{
  "n_layer": 9,
  "d_model": 448,
  "d_shared_expert": 0,
  "activation": "reglu",
  "moe_layers": [1, 2, 3, 4, 5, 6, 7, 8],
  "normalize_top_k": false,
  "balance_bias": false,
  "n_groups": 8,
  "groups_per_token": 3,
  "vocab_size": 32768,
  "beta1": 0.95,
  "beta2": 0.99
}
Below are experts of layer 4 (counted from 0) of a mixture-of-experts language model. Rows are named router (the router's row for the expert), gate (a neuron's input weights, with its number), up (a neuron's input weights, with its number), down (a neuron's output weights, with its number) and show model dimensions 416-447. Each number is 128 + 32 x the weight over its row's rms, rounded and kept within 0 to 255.
Before each expert's rows: "gets" lists some tokens that make up at least twice as much of what it gets as of all text. This comes from a sample of Wikipedia text that the model never trained on. Tokens count by the router's weight.

# expert 3
gets: " the", " of", "-", " a", " The", " an"
router [160 105  84 121 151 177 156 109 147 133 152 183  66 106 192  93 163 128  43  85  80 174 111  64 109 146 133 149  77  98 154 103]
gate0 [118  52 153 140  78 143 198 100 128 157  97 108 169 175  98  91 141 181  65 177 162 162 107 145 116 150  90 145 131 166  74 163]
up0 [178 192 151  71 123 120 126 154 143 117 136 174 106 160 146 114 133 153  98 156 105 130 128  93 115 194 131 133 116  96 161 111]
down0 [107 117 117 141 104 122 163  88 127  96  98 127 130 148 137 130 158 112 125 100 113 147 136 164 129 141 105 136 130 186  56  73]
gate1 [113 120 186 152 101 118 111  55 128 159 132 128  84 124 116 126 157 159 146 169  55 124 111 123 155 180  97 105 142 188  84 146]
up1 [138 135 132 154 110 119 123 123  82 175 169 124 114 106 124 169 133 129 124 109 103 146  95 141 120 130 151  92 159 124 144 144]
down1 [152 133  97 105 113 101 188 105 234 116 177 122 172 139 126 159  74 143 133 124 136 155 169  80 104  94  94 126 110 117 124 111]
gate2 [119 141 112 113 158 123 116 138 104 111  63 196  68 116 210 139 135  90 129 104 121 161 120 203 152 142 135 173 106 137 126 151]
up2 [126 127  68 105 161 103 118 163 128 110 132 121 151 123 155 166 141  81 141 107  97 150 130 156 157 146 125 137  90 107 144 111]
down2 [118  98 133 121 122 130 188  86 160 113  96 130  95 144 118 165 117 107 171 147 155  83 143 102  20 171 138 131 126  91 102 144]
gate3 [142 113 139 176 152 153  81 107  95 132 102 124 163 141 160 168 130 175 196 120 124 116 100 135 143 126 135 221  90  98 138 185]
up3 [107 129  88 121 112 141 138 137 152 184 152 171 114  92 147 103 166 121  93 126 143 102 127 139 126 127 142  70 143 158 105  74]
down3 [202 107 180 119 163 164 128 119 146 131 145 173 119 107 175  92 160 143 156 168 171 121  24 135 108 130 164 116  86 136 139 111]
gate4 [150 143  89 112 142  74 108 164 166 161 164 177 131 130 155 135 110 147 179  95  85 177 139 160  89  79 128 135 206 100 120 120]
up4 [119 142  41  99  75 156 198 102 134 112  90 172 159  94 162 141 130 103  96 166 140 206 127 126 137 141 149 146 129 103 161  92]
down4 [166 106 168 130 111 114 109 123 170 119  99 139  71 156 137 112 149 104 179 151  80 149  96  93 120  82 101 142 133  71  87 129]

# expert 11
gets: ":", " |", "|", "-", " time", " season"
router [136 115 159  70 108 133 144 131 180 154 148 174 117 164 134 159 175 161 114 120 121 107 114 117 123 200 166 144  90 147 132 119]
gate0 [148 123  95 166 108 127 120  58 132 100 144 127 121 105 114 123 133 159 159 130 180 109  81  89 127 102 167  29 140 130 143 112]
up0 [112 143 127 166 108 195 123  91 125 100 121 130 107 120 118 121 133 115 152 138 188 104 108  92  99  95 204  46 125 142 149 103]
down0 [ 86  60  71 112 105 113 127 146 124  99 104 122  99 161  62  40  89 132 103 142 176 155 147 128  87 112  54 199 116  75 136 104]
gate1 [118 210 175 105 125 127  70 145 143 118 135 166 158 128  94 197 111 121 153 144 135  56  71  92 154 127 154 102 116 107 123 166]
up1 [113 111 134 155 148 162 132 100 141  89 130  94 129 127 150 118 119 123 136 185 145 153 138 136 123 128 194 161  80 143  84 151]
down1 [192 118  67 105 134  80 100 142 149  97 117  89 171 179 174 154 188 113 147 131 123 140 133 113 131  46 121 104 105 126  91  53]
gate2 [133 135 109 121 156  98 126 141 151  73 102 113 120 147 117 149 160 147  98 112  96 126 105  35 114 155 125 138 158 144 122 105]
up2 [169 152 138 127 162 121 129 159 107  94 158 173  80 153 135 149 133 118 160 161 134 190 121 135 170 127 117 138 153 121 163 111]
down2 [127 141 101  92 134 123 151 109 177 101 154 150 158 151 111 124  67  99 116 163 144 113 110 106 115 155 156 133 103 146 130 131]
gate3 [102  76 107 145 164 111 179 132  96 149 151 112 157  88 167 100 210  69 122 124 221 103  91 131 119  99  83 133 134 116  83 160]
up3 [165 153  96 104 114 189 124 127 114 115 122 128 122 161  84 144 116 158 147 110 125 156 186 143 174 132 176 108  87 112 156 125]
down3 [ 82  56 158 148 144 109 119 114 146 134  73 142 107 160 145 120 129 121 156 179 143 134  98 120 101  91 111 115  96  40 144 171]
gate4 [114 154 134 112 142 133  90 116 153 149 120 112 164 205 110 136 120 161 143 149 113 135  74 149 101 116 130 156 126 121 133 131]
up4 [150 110 156 144 116 126 110  63 121 125 127  93 197 172  97  97 200 110 113  86 133 141 151 101  78 101  76 153 122 136 134 162]
down4 [161 166  87 116 111 167 134 177 161  94 157 167  91 164 147 125 116 155 162 133 144 185 150 127 104 143 161 131  96 156 142 164]

# expert 15
gets: "|", "1", "2", "0", " 1", " 2"
router [196 126 115  87 184 184 141  96 143 205 116 104 122 181 109 140 185 159 152 150  70 158 114  74 141 138 159 174 120 127 137 143]
gate0 [157 143  77 137 207 144 122 146 111  90 157 107 153 167 168 134 128 128 143 160 144 115  88 160 177 144  78 114 157 193 105 108]
up0 [107 174  82 152 125 117 102 146  96 129 167 118 188 142 126 112 149 124 119 148 114 136 119 145 217 132  93 126 138 187  92 118]
down0 [119  96 124 162 102 125 153 131 168  93 117  94 118  58 157 100 122 150 113 130  79  95 124 173 135 127 122 105 106 123 123 139]
gate1 [108 125 106  99  89 129 142 132 109 140 129  73 122  98  78 118  92  90 126 127 128  93 114 200 145 181 119 172  71  91 159 109]
up1 [139  99 112 116 131  70 125 103 123 131 122 168 163 201 143 105 146 188 134 118 119 105 143 108 131 133 131  81 117 181 132 153]
down1 [147 158 119 118 157 155 136 118 166  97  98  56 110 126 131 127 115 114 185 109 125 122 107 150 103 145 134 147 103 166 137 143]
gate2 [201 168 155 138 130 129 152 184 120 141 139 119  98 144 151 104  67  65 118 160 157 113 142 147 123 118 126  77 142 143 109 111]
up2 [ 76 148 125  80 171 108 140 116  99 123 121 160 128 108  85 148 155 153 125 128 140 162 141 116 177 167  40 139 149  86 197 130]
down2 [166 144 136 147 179  94 100 189 174 117 112 155  98 166 161 188  41  82 147 177 150 147 143 109 171 123 104  91 179 117 129 117]
gate3 [119  85 137 104 129 121 128 111 138 182 172 168 136 135 131  80 118 199  69 161 178 153 167 114 161 106 120 129 133 169 155  95]
up3 [135 144  84 132 129 168 111  69 139 180 126  91 140  94 139 166 157 144 168 120 101 130  80 204 118 202 162 163 148 150 182 166]
down3 [142 149 172  94 129 142 119 150 109 158 147 112 126 136 168 179 128 110 111 114 183 103 148 110 202 107 174 160 135 117 188 134]
gate4 [149  89 111 182 165  92 141  83 128 133 153 156 125 160 118 156 131 105 130 150 133 126 108 157 164  94 106 185 112  93 155 124]
up4 [ 86  95 123 141 127 130 122 126 148 131 145  63 185 159 164 142  99 127 146 142 107 170  68 171 102 105  73 132 116 131  69 178]
down4 [ 99 139 157 116 158 155 147  42  91 107 177  82 169 143 143  63 143 127 115 120 146 117 119 186 163 163 165 118 133 117 121 144]

# expert 7
gets: ",", " was", " is", " ", " were", " are"
router [154 113 149 145 141 156 133 148 126 206 140 161 133 131 190 156 111 100  94  80 132 189 123 154 103 105 142 125 118 143 142  98]
gate0 [173 152 120 120 125  84 113 119 142 165 150  89  77 148 139 168 130 111 117 160 137 150 136 122 124 146 102 114 155 123 174 109]
up0 [ 57  91 145 108 118  98  92 156 120  73 126 123 127 137 159  97  99 123 120 157 155 141 114 146 132 131 124 153  85  92 112 170]
down0 [117 142  91 128  95  99 158  77 102 128 136 106 100 139  93 165  98 102  92 147  31 104 136 160  87  98 107 111 143 163 112  99]
gate1 [ 96 131 205 157  75  76 159 172 180  51 168 124 163  91 105 119 115 129 174 100 151  77 109 138 113  84  77 133  91 124 154 119]
up1 [113 119 200 112 116 168 167  75 117 121 144 127 172 125 144  93 106 129 189 105 160  78 133 129 162 115 120 144  88 153 166  89]
down1 [121 147 143 144 149  78 100 172  76 114  86 140 114 151 129 171 170 114 148  59 113  74 166 145  72 161 158  81 185 161 100 110]
gate2 [ 92  56 140 111 121 153 162  82  41  44 129  94 150 163 125 163 147 168 108  70 137 144 190 148 134  77 158 132 102 141 183 123]
up2 [102  92 118  62 115  85 101 144  85 105  95  81  64 120 140  97 158 160 152  64 125 161 115 161 160  99 136 105  88 127 149 111]
down2 [ 98 149 135  92 119 105 112  89 182 143 135 155 204 147 109 154 171 129 146 146 138  94 138 165 160  53 110 128 146 168 118 158]
gate3 [154 110 194 147 188 151 173 152 132 154 146 145 160 114 126 101 172 181 143  57 147  80 136 154 204 107 136  96  84 116 109 133]
up3 [186 219 161 109 102 189 131 186  92 118  91 116 128 132 158 141 174  87 140 133 111 136  94 110 103 164  99 194 134 154 155  68]
down3 [114  72 113 159 141 123 100 130 110 140 142 126 234 157 102 123  72 132 114 192 125 132 127 123 125  89 159 130 154 107 154 198]
gate4 [140 133  89 154 109 157 157 147 145 144  86  49  86 106 114  87 146 148 184 157 142 108 150  98 145 155 128 138 114 125 126 160]
up4 [ 96 146 112  89 178  74 106 143 104 135 117 183 136 119 145 155 146 102 114 107 126 123  95 138  84  68 142 120 117 102 113 105]
down4 [180 145 124 164  84  95 176 146 122 142 135 126 105 140 111 135 176 111 171 116 121  94 138 175 144 134 174 112 185  83 178  74]

# expert 10
gets: " in", " from", " at", " on", " In", " 4"
router [193 179 118 136 209 146 182 124 103 102 138 177 105 137 176 134 163 128  59 115 100 205 135 191 103 155 112 143 104 168 132 141]
gate0 [184 111 101 126 117 151 122 155 133 152 113 154 156 212 141 155 138 148 143  74 100 162 130 119 117  99  81 152 124 118  63 128]
up0 [107  85 138 121 127 141 129 102 116 160 146 175 135 110 132  92  99  69 112  91 171 168 118  80 139 130 107 152 163 107 142 128]
down0 [134  80 149 107 135  79 121 154 154 122 155 155 174 178 138 115 120  97 111 235 131 137 107 114 101 130 155 109  91 129 137 151]
gate1 [112 145  76 118 152  89 146 185 118 146  86  77 105 148 162 120 148  88 120 126 151 126 149 166 110 129 114 138 137  95 154 144]
up1 [134 152 138  36 120 158  91  76 117 163 169 173 142 122 143 157  55 154  90 147 111 175 138  67 122 148 151 127 152 168 167 154]
down1 [148 149 110 129 108 135 162 158 132 151 122 108 177 173 120 197  94 110 125  90 148 103 153 127  59  80 187 113  83 135  89  90]
gate2 [ 64 108 150 147 104 105 149 150  97  92 141 133 153 107 130 125  97 131  84 105 139 122 176  83 154  88 131 139 149 151 148 168]
up2 [156 144  94  89  77  53 122 120 103 161  97 157 168 210 127 167 135 132 123  69 120 126 129 188  72 120 162 145  78 157 125  82]
down2 [119 147 133 154 119 189 159 145 123  40 180 126 142 131 161 141  90 146 127  75 135 112  57 149 114 163 104 196 117  89 109  95]
gate3 [ 67  80 116  79 127 148 144  73 122 114 147 121 138 109 133 132  95 148 148 131 158 154 101 170 155 117 152 133  84 159 202 107]
up3 [190 114  58 132 115 149 117 124  83 123 105 109 137 123 136 150 152 132 162 146 141  64 109  84 109 115 112 130 162 115 110 113]
down3 [152 142 152 177 136  97 149  83  95 140 166 145 124 131 123  70  85 127  41 145  99 163 130 178 136 137  91  90 100  95 141 173]
gate4 [118  98 103  81  97 155 190 118 131 148 125 106 147 112  66 100 127 144 130  43 171 120 150  65 136 105 138 151 138 111 157 150]
up4 [141 205  89  78  98 152 126  83 149 140 131  98 151  88 159  56 115 145 120 194 158 126 144 141 126 190 124 132 195 144 110 107]
down4 [150  93 166 107 123 193 106 174 137 118 166 130  94 131 161 148  94 130 129  93  77 128 104  95  99  96 122 160 129 145 105  93]

# expert 5
gets: " as", "==", " his", "=", "===", " her"
router [161 136  92  95 124 113 142  88 139 100 148 154 116 151 186 142 138 123 135 129 117 178 106 134 109 112 165 149 135 142 172 137]
gate0 [164 111 124 176 174  82 158 123 159 149 178 163 155 148 143 121  72 136 129 146 109 116  90  63 117 193 147  66 154 149 130 100]
up0 [161 107  97 145 100  99 186 157 123 178 196 120  54 121 150 127  76 144 142 107 115 134 149 118  54 105 147 160 119 122 183 132]
down0 [100 116 144 138  97 169 183 131 127 113  41 103 176 128 168 141  88 144 124  81 108  59 141 144 123 102 139 153 149 130 180 160]
gate1 [129 149 126 140  73 150 142 130  88 172 232  77 152  94  96 108  71 112 131 112 137 216 162 129 116 135 113  94  92 124 116 129]
up1 [124 127 127 145 123 202  90 124 106 108  99 173  82 139 165 110 105 106 144 113 160  79  94 146 152 130  90  89 117 160 141 135]
down1 [103 174 122  84 121  11 110 149 110 115 111 104 102 111 129 173 217  96 169 192 141 158 135  99 136  89 100 109 121 106 116 135]
gate2 [120  97  98  75 147 135 126 124 155 153 121 118  92 142  92 167 109 104 165 132 133 132 126 183 131 124 136 179 176 103 148 165]
up2 [ 95 116 129 150 126 150 157  98 108 122 188 130 138  86 140 130 210  89 149 169 134 128 166  52 142 142 121 113  64 187 104 141]
down2 [154 138 135  96  94 141 128 133 122  86 144 116 123 179 124 154 107 182 125  44 154  80  67 108  98  90 135 103  99 153 101 140]
gate3 [155 119  95 138 134 149 104 103 111 112 165  66 138 105 148 171 154 113  92 117 148 133  75 119 156 167 141 134 143 133 101 144]
up3 [108 127 175 128 137 125 120  83 158 125 176 130  60 169 147 141 101 100  94 134 102 142 102 181  99 137 170 109 165 189 151 138]
down3 [161 139 115 149 119 113  91 115 102 125 174 147 146 154  87 173 153 146 123 153 145 168 186 155  83 168 120 131  68 118 123 148]
gate4 [156 154 120 194 102 168  84 113 158 131 103 166 101  84  96 153  94 163 103  98 162 141  71 123 186 175 125 122 168 167 173  97]
up4 [100  89  88  83 151 142  72 150  92  76 122  97 173 140  86 116 109  74 128 125 157 133 134  87 136 144 116 134  75 103  85 211]
down4 [154 151  55 156 152 113  53 142 154 129 176 145 135 111  94 100 119 112 140 156  61 173 132 142 159 180 110 126 106 107 103 160]

# expert 4
gets: ")", " by", " that", "\"", " which", " who"
router [178 139 147 153 131 154 141 155 143 140 134 157  93 202 192 143 203 145 170 123 107 171 155 106 151 160 134 152 130 113 175 125]
gate0 [136 164 131  96  90 179 152 186  42 155 176 123 176  72 147 112 128 165 113 158 120 146 182 116 129 111 158 145 254 134 109 116]
up0 [129  65 146 117 152  62 134 132 140 124 137 133 105 161 141 162 148  72 148  76  88 162 119 150  81 169  78  82  40 128 137 157]
down0 [ 89  71 187 129  89 185 163 130 117 131 114 108  96 119  90  92 137 143 103 105 123 153 128 145 145 145 112 156  81  66  85  87]
gate1 [129 100 142 116 133 150 198 147 117 172 144 124 132  83 181 129 101 154 134 124 141 143 130  97  80 210 183 136 103 103  96 102]
up1 [ 86  62  85 183 146 166 164 174  87 162 156  81 126 111 168 130 139  87 137 167 131 166  90 124 117 169 159  88 130 130 114 106]
down1 [ 99 168 108 132 108 129  79 184 144  93 121 143 131 180 131 178 128  95 136 129 144  94 127 109 124 168  72 106  57 143 119  82]
gate2 [ 72 196  98 146 177 142 137 123 182 115 106 167  58 193 128 148 159 138 122 165 123 155 177 118 168 106  88  93 198 147 156  83]
up2 [117 131  65  19 212  85 125 160 143 138 183 112 103  87 100  96 112 131 185  83 118 171 154 141 162  98  93 224 138 174 219 143]
down2 [114 138 180 148 109 169 162  99 205 104 141 172 120 125 172 141 161 101 124 159 147 128 139  86 173 164 161 131 196  56 135 109]
gate3 [136 124  79 126 116 159  83 107  70 155 113 154 128 181 116 140 121 106 121 119 142 138 183 109 124 134 148 105  81 171 175 148]
up3 [155 140 196 170 119  91  99 113 154 196 105 139 100 137 109  73 210  72 190 121 149 116 146 117  69 118 153 139 142 116 192 118]
down3 [186 109 167 175  72 185 126 113 116 122 164 131 105 127 149  91 127 134 121 143 168 152 116 165 133 150 125  70 113 103 127 136]
gate4 [179 158  93 136  70 138 114 125 105 113 172 130  85 198 176  96 127 125 100 202 139 197 215 157 102 124 109 150 138 119 176 121]
up4 [133 143  78 131 135 144  78 108 126 110 123 120  55 193 129 113 117  92 144 156 127 145 219  86  99 110 131 125 176  96 148 150]
down4 [ 97 108 250 178 130 170 196 182 106 105 107 141 141 103 158 116  82 176 120 166  73 142 144 145 113 142 141  79 107 164 145 157]

# expert 1
gets: "\n", ".", " (", " \"", " =", "=="
router [176 121 103 145 169 155 135 155 109 114 129 148 126 109 157 165 168 181 107 104  98 167 163 113  94 152 117 121 119 140 162 128]
gate0 [148  67 134 190 114 152  87 113  62 133 110 102  86 134  54 166 102 113 158 157 133 140 103 145 167  97 150  94  92 123 135 180]
up0 [174 127 143 126 102 115 131 112 104 162  69 110 158 127 103 127 128 157 165 135 106 124  99 160 117  84 196 197  99 161  86 140]
down0 [126 114 142 129 162 103 138 126 136  86  73 121 120 158 125 165 106 178 112 146 126  71  89 109 127 177 137 110 191 219 143 139]
gate1 [128 118 139 166  87 151 118  74 100 176 102 183 123 138 163  78  84 124 158 128 143 138  99  83  71 216 125  74  92 162  94 128]
up1 [141 115 141 100 148 123 181 194 111 131 125  97 109  80 131 173 162 120 118 148 159  94 146 167 155  98  86 151 181  56 160 142]
down1 [150 107  30 177  81 163 167  90 163 147 126 147 123 111 130 131 134 112 158 125 165 128 123  71  87 136  91  87 116 127 117 110]
gate2 [169 146 124  98 162 194 108 116 170 185  62  77 154 155 174 121 141 136 127 175 183 141 110 125  95  86 138 139 127  81 154 177]
up2 [ 92 142 189 119 133 102 173 130 134 115 154 130 104 150  88 116 132 152 161 130  69 118 119 162 137 144 114 161 143 185 180  43]
down2 [151 139 100 133 132 141 154 186 144 165 122  84 175 100 149 109 174 124 148 106 161 169 106 136 104 150 175 145 156 177 113 160]
gate3 [176  77  46 112 140  68 180 164  90 127 135 111 157  97 184  97 124 153  92 137  82  76  55 141  86 118 104 103 121 163 196 145]
up3 [106 141 182 123 137 149  78 115 100 139 131 136  68 149 119 116 169 130 147 116 143 144 145 146 183 131 141 160 122 123  98 150]
down3 [149  98 123 106 135 121 123  93 151 111 157  72 136 106  56 111 135  76 142 190 126 141 102  94 185 210  98 118 104 131 140 163]
gate4 [166 158 149 134 149 126  88 141 114 157 140 137  73  61 135 121 122 131 128 130 116 204 120  72  79  79 131 113  88 129 203 192]
up4 [ 92 187 135  63 114 157  36 122 102 152 182 104 135 129 121 113 170 118 155 147 118 133  99 152 178 137 133  64  87 107 119 102]
down4 [129 120 198 156 160 177 147 128 115 105 137 142 109 177 148 120  51  97  52 132 147 124 141 122  68 202 102 159 144 164 197 177]

# expert 8
gets: " to", " for", " into", "ed", " up", " out"
router [169 108  76 110 173 115 139 122  97 226 129 167 135 155 137 162 140 127  77 104 156 177 126 155  91 178 111 138 110 133 146 234]
gate0 [126 155 101 133  80  15 163 167 115 121 175 102  60 159 138 169 120 144 104 128 129 131  77 131 111 178  72  69 158 163 198 203]
up0 [ 87 187 146 110 156 138 131 157 101 158 102 131 171 142 155 145 122 139 176 181 155  88 191 134 145 155  78 116 119 139 112 128]
down0 [166 116 121 118 115 200 136  94 100 103 155 178 171 137 159 114 129  78 124 141 104  62  88 163 122 129 139 149 131 122 161 171]
gate1 [146  67 158 150 147 104 165 139  81  90 171 114 161 150  95 156 118 164 141 164  88 192 176 147 121 110 108 107  92 146 175 130]
up1 [104 122 166 116 130  76 151 120  84 125 124 137  40 139 119 179 135 129 145 118 111 129 112 103 118 117  98 150 141  84  98 114]
down1 [101  90 124 142 109  99 117 144 153 107 112  96 100 107 130 193  97 124 116 153 101 144 148  81 139 130 162 119 157 165 119 156]
gate2 [171 181 162 132 148 126 147 101  95 160  45 129 103 173 106 129 115 151 108 121 102 137 103 152 133 161 195 145 136 185  69  62]
up2 [206 114 144 159 135  95 166 183 192 130 129  96  88 196  74 133  98 174 128 144  93 164 151 124 120 132 131 103 186 124 126 132]
down2 [ 98  84  78 110 116 154  98 113  42  66 101  87 120  78 124 148 102 114 143  58 125  62 157 106 140 125 100 139 132  90 135 180]
gate3 [118 102 103 194 127  88 171  53  59 162 125  89   6 136 138 173  75 100  85 171 103 146 159 157 143 141 125 152 107 167 128 135]
up3 [150 184 108 114 128 165 148  94 109 113 133 161 178 198 175  85 129 170 127  63 155 127 109 198 154 150 111  80  70 113 104  64]
down3 [160 118 195 131 109 155 143  91 108 147 165 158 105 123  93  69 120 124  96 154 134 114 156 172 109 150 152  86 117  39 186 191]
gate4 [122 170 135 109 135  47 114 109 207  77  88 171  82 162  95 160 141 181  91 134  99 112  93 137 163 157  89 171 127 115 126  71]
up4 [172 143 135  83 129  45 114 134 229  70  79 117  53 121 100 151  94 154 140 131 153 114 107 115 131 162 112 167 166 112 166 120]
down4 [132 124 147 171 132 162 134 150  66 136 131 164 156 104 137 118  82 123 153 117 127 112 186 163  52 105 158 136  69 149  70 134]

# expert 6
gets: " |", " on", " with", " it", " after", ";"
router [189  90 122 108 175 146 194 135  94 122 113 157 133 136 120 181 181 186 134  63 137 155  97 123  71 141  97 155 121 135 164 111]
gate0 [120  79 111 183 200 143 159 114 127 113 121 124 149  79 138  97 159 130 104 167 147 100 168 138 127  86 153 137 138  98 156 186]
up0 [ 82 185 132 158 168 159  97 169 132 179 147 104 164 168 127 203 108 131 141 178  87 153 116 106 151 219 140 149 121  71  60 118]
down0 [123 100 157  91 151 134  97 110 120 126 113 109 140 181 140  55 118  92  71 112 182 105 167 133 132 103 106 110  89  85 150 128]
gate1 [149 116 128 112  58 184 106 151 151 130  84 119 115 124 168 124 130 140 117 149 191 200  65 141 128 105 164 116 175 159  93  48]
up1 [123 122  93 152 146 107 130 101  97  93 173  88 144 102 120 131 171  86 170 125 134 114 168 125 173 158  97 154 103 125 144 123]
down1 [ 94 118 132 141  92 153 109 159  45 127  98 126 146 167 114 132 114 146  74 128 106  92  59 126 117 117 110  76  95 101  90 110]
gate2 [135  80 171  67 140 191  91 150 152 133  91 159 147 177 152 100 141 148 173 116 161 133  71 125 108 133 143 186  88 128 162 115]
up2 [ 71  97 146 131 127 144 158 148 141 158 132 102 179  67  60  56 124 127 151  99  55 105 133 104 170 115 105 133  70 147 104 172]
down2 [149 139 144 123 158 131 174 173 190  87  94 142 100 218 166 156 149 121 139 134 226 114 146 125 110 110 136 130 155 150 138  91]
gate3 [102 137  64 119 124 136 120 149 106 178 141 141 172  89 123 160 162 158 154 156  91  97 144 144 108 119 116  62  95 131 161  96]
up3 [151 106 120 127  97 130 139 145 165  99 121 124 107 131 173 156  94 135 155 134 112 122  53 109 130 140 160  47  98 123 127  92]
down3 [132 136 169 176 182 136 115 160 169 151 118 103 149 172  88 190 170 124 177 123 151 149 157 109 131 107 181 166 117 126 115 105]
gate4 [ 97 142 168  86  82 117 109  99 116  99 140 120 129 134 189 153 149 176 147  78 169 108 149 121  84 151 118  76  71 173  50 142]
up4 [116 146  69 144  83 143  84 107 118 161 125 118 131 140 133 101 112 170 144 113  98 131  58  86 131 132  47 109 199  28 183 138]
down4 [ 78 124 169 110 157 167 157 139 138 150 138 151 120 148 118 175 219  91 137 141  90  91 194 158 128 159 160  93  95 147  65 133]

# expert 14
gets: "-", " first", " not", " be", " b", " m"
router [141 138 143 142 139 128  79 122 109 152 141 151 225  86 130 160 160  70  58 114 106 161 125 130 156 136 117 146 119 108 112 255]
gate0 [166  92 100 118  88 103 151 136 124 128  90 171  96 163 140 136 140 158 102 132 118 117  54 111 122  86 134 153  76 163 187 109]
up0 [185 112 129 138  77  81 107 133 132  87  68 158  61 139 155 145 143 120 147 131 126 136  66 106 152  99  99 168  85 100 130 114]
down0 [114 161 167  72 119 109 133 131 147  80 115 136 122 148  92 111 148 128 157  99 137 111 113 139 150 102 121 164  86  99 134  80]
gate1 [109 153 180 127  85  59 121  92  97 137 122 139 149 121 122 152 161 119 124 126 159 176  84  96  83 127 144 131 110  84  98 104]
up1 [120 109 127 149 136  66 125 155 151  83  42 119 124 180 153 110 198 114 161  87 140 136 102 149 109 150 128 157 172 104 137 128]
down1 [125 211 127 164 136 158 131 147 105 125 120 177 143  65 124 130  47 125 102 217 177  90 122  99 124 121 152  81 124 116 122 165]
gate2 [129 120 125  66 153 109 120 157 148 101  73 165 119 155 112  97 109 127 146  84 104 108 151 178 119 165 107 126 133 101 140 123]
up2 [ 96  80 129 106  64 133 130  77  90 119 142  79 146  47  82 132 170 102 179 131 100 177 131 138  84 106  77 124  71 180 125 118]
down2 [ 84 152 158 137 108 142 166 170 146 148 120 130 140 117 100 111 145 134 115 168 144  92 126 114 135  65 222 157 142 102  76 122]
gate3 [148 139 131 116 180  81 148 173 156 111 132 111 147 160 123 141 169 104  76 115 153 171 138  98 203 138 146 172 159 144 116  80]
up3 [118 132 133  93 107 166 145 117 115 105 128 188 178 135  20 126 114 147 111 163 119  85 151 113 143 142 135 122 110 156 102 117]
down3 [183 143 140  79 130 101 141 161 130 105 145 135 120 121  93 110 140 128 146 175 166 168 133 165 116  98 141 137 101 127 159 105]
gate4 [107 137 165 100  95 118  81  93 174 101 114 159 110 129 143 113 105 140 135 122 129  99 190 112  89 164 138 148 167 138 152  76]
up4 [117 152 122  69 119 122 133  85  89 119  89  98 106 186 119 102 103  94 134 145  95  91 112 111 154 163 158  80 118 137 107 172]
down4 [ 73  82 197 145 103 165 129 166 120  71  51 153 107 128 131 175 142 153 138 152 120 178  96 143 109  61 151 141 152 108 114 140]

# expert 13
gets: " and", ",", ";", " or", " but", " /"
router [173  75 134 122 201 191 112 140 139 188 121 149 181 130 142 181 156  51  56  98 152 136 106  65 112 121 155 113 111 143  98 166]
gate0 [150 111 118 135  88 123 177 154 162  84 130 126 136 151  88 160 136  92  79 110  76 214 147  88 171  73 165 146 161 122  85 110]
up0 [ 83 151 184 135 162 118 140 133 116 134 101 109 186 119 122 145  86 138 104  87 138 109 117 138 149 146 114 226 104 125 166 133]
down0 [136 121  30  83 128 146  97 107 148 192 154 147 147  79 129 138 171 127 185 124 137 121  91 128  80 135  98 125 101 144 108 137]
gate1 [109  87  89 151  83  62  76  96 120 139 206 120 150 116 148 198 124 147 109 129  86 131 126  76  99 128 151  61  75 114 115 131]
up1 [186 167 126 148 129 141 106 126 143 145 117 118 131  99 129 125 112 158  95 140 152 107 145 105 151 102 106  68  93 147 121 182]
down1 [ 75 147 105  71 148 159 127 135 182 115  74 135  89 153 185 153 152  98 112 150 146 122 164 168  64 198 106 152 137 132  92 124]
gate2 [139 104 123 139 138 142 141 139  97 176  93  83 137 113 127 208 171  88 133  96 117 133 171  39 158 138 103 128 108 150 171 129]
up2 [100 120 127 107 101  95 129 184 189  98 169 174 114  98 168  41  55 146  94 168 138 105 136 190 113 104 180 129 129  85  86 118]
down2 [150 156 122 103 142 136 114 109 123 162 168 117 166 129 112 133 109 123  69 166 138 163 160  92 169 140 132 137 148 146 148 197]
gate3 [ 49 109 103 107 118 141  89 167 135 130 167 141 102  93 110 186 167 184 104 144 129 124 164 182 144 144 136 142 125 121 128 103]
up3 [161  88 133 130 204 136 170 158 135 130  68 155 146 133 113  69 154 112 175  86 177 130  87 133 136 110 120  94 156 126 160 167]
down3 [ 80 123  58 115  94 113  89 118 122 137 162 168 116 129 152 106  94 169 121  93 126 142 100 105 121 134 135 112 133  90 132 127]
gate4 [153 143 119 126 105 195 173  72 118 102 143 149 162 106  83 111  82 108  88 131  96  99  70 134 130 137 117 137 132 108  93 105]
up4 [108 197 176 118  79 102 176 178 146 112 101 105 104 111 164 130  92 149 129 142 117 104  73 178  95  77 149 118 114 133 102  99]
down4 [ 87 146  92 131 164  83 218 109 111 169 163 116 134 108 105 172 119 192 199 148 134 105 109 117 141 195 114  89  98 142 113 129]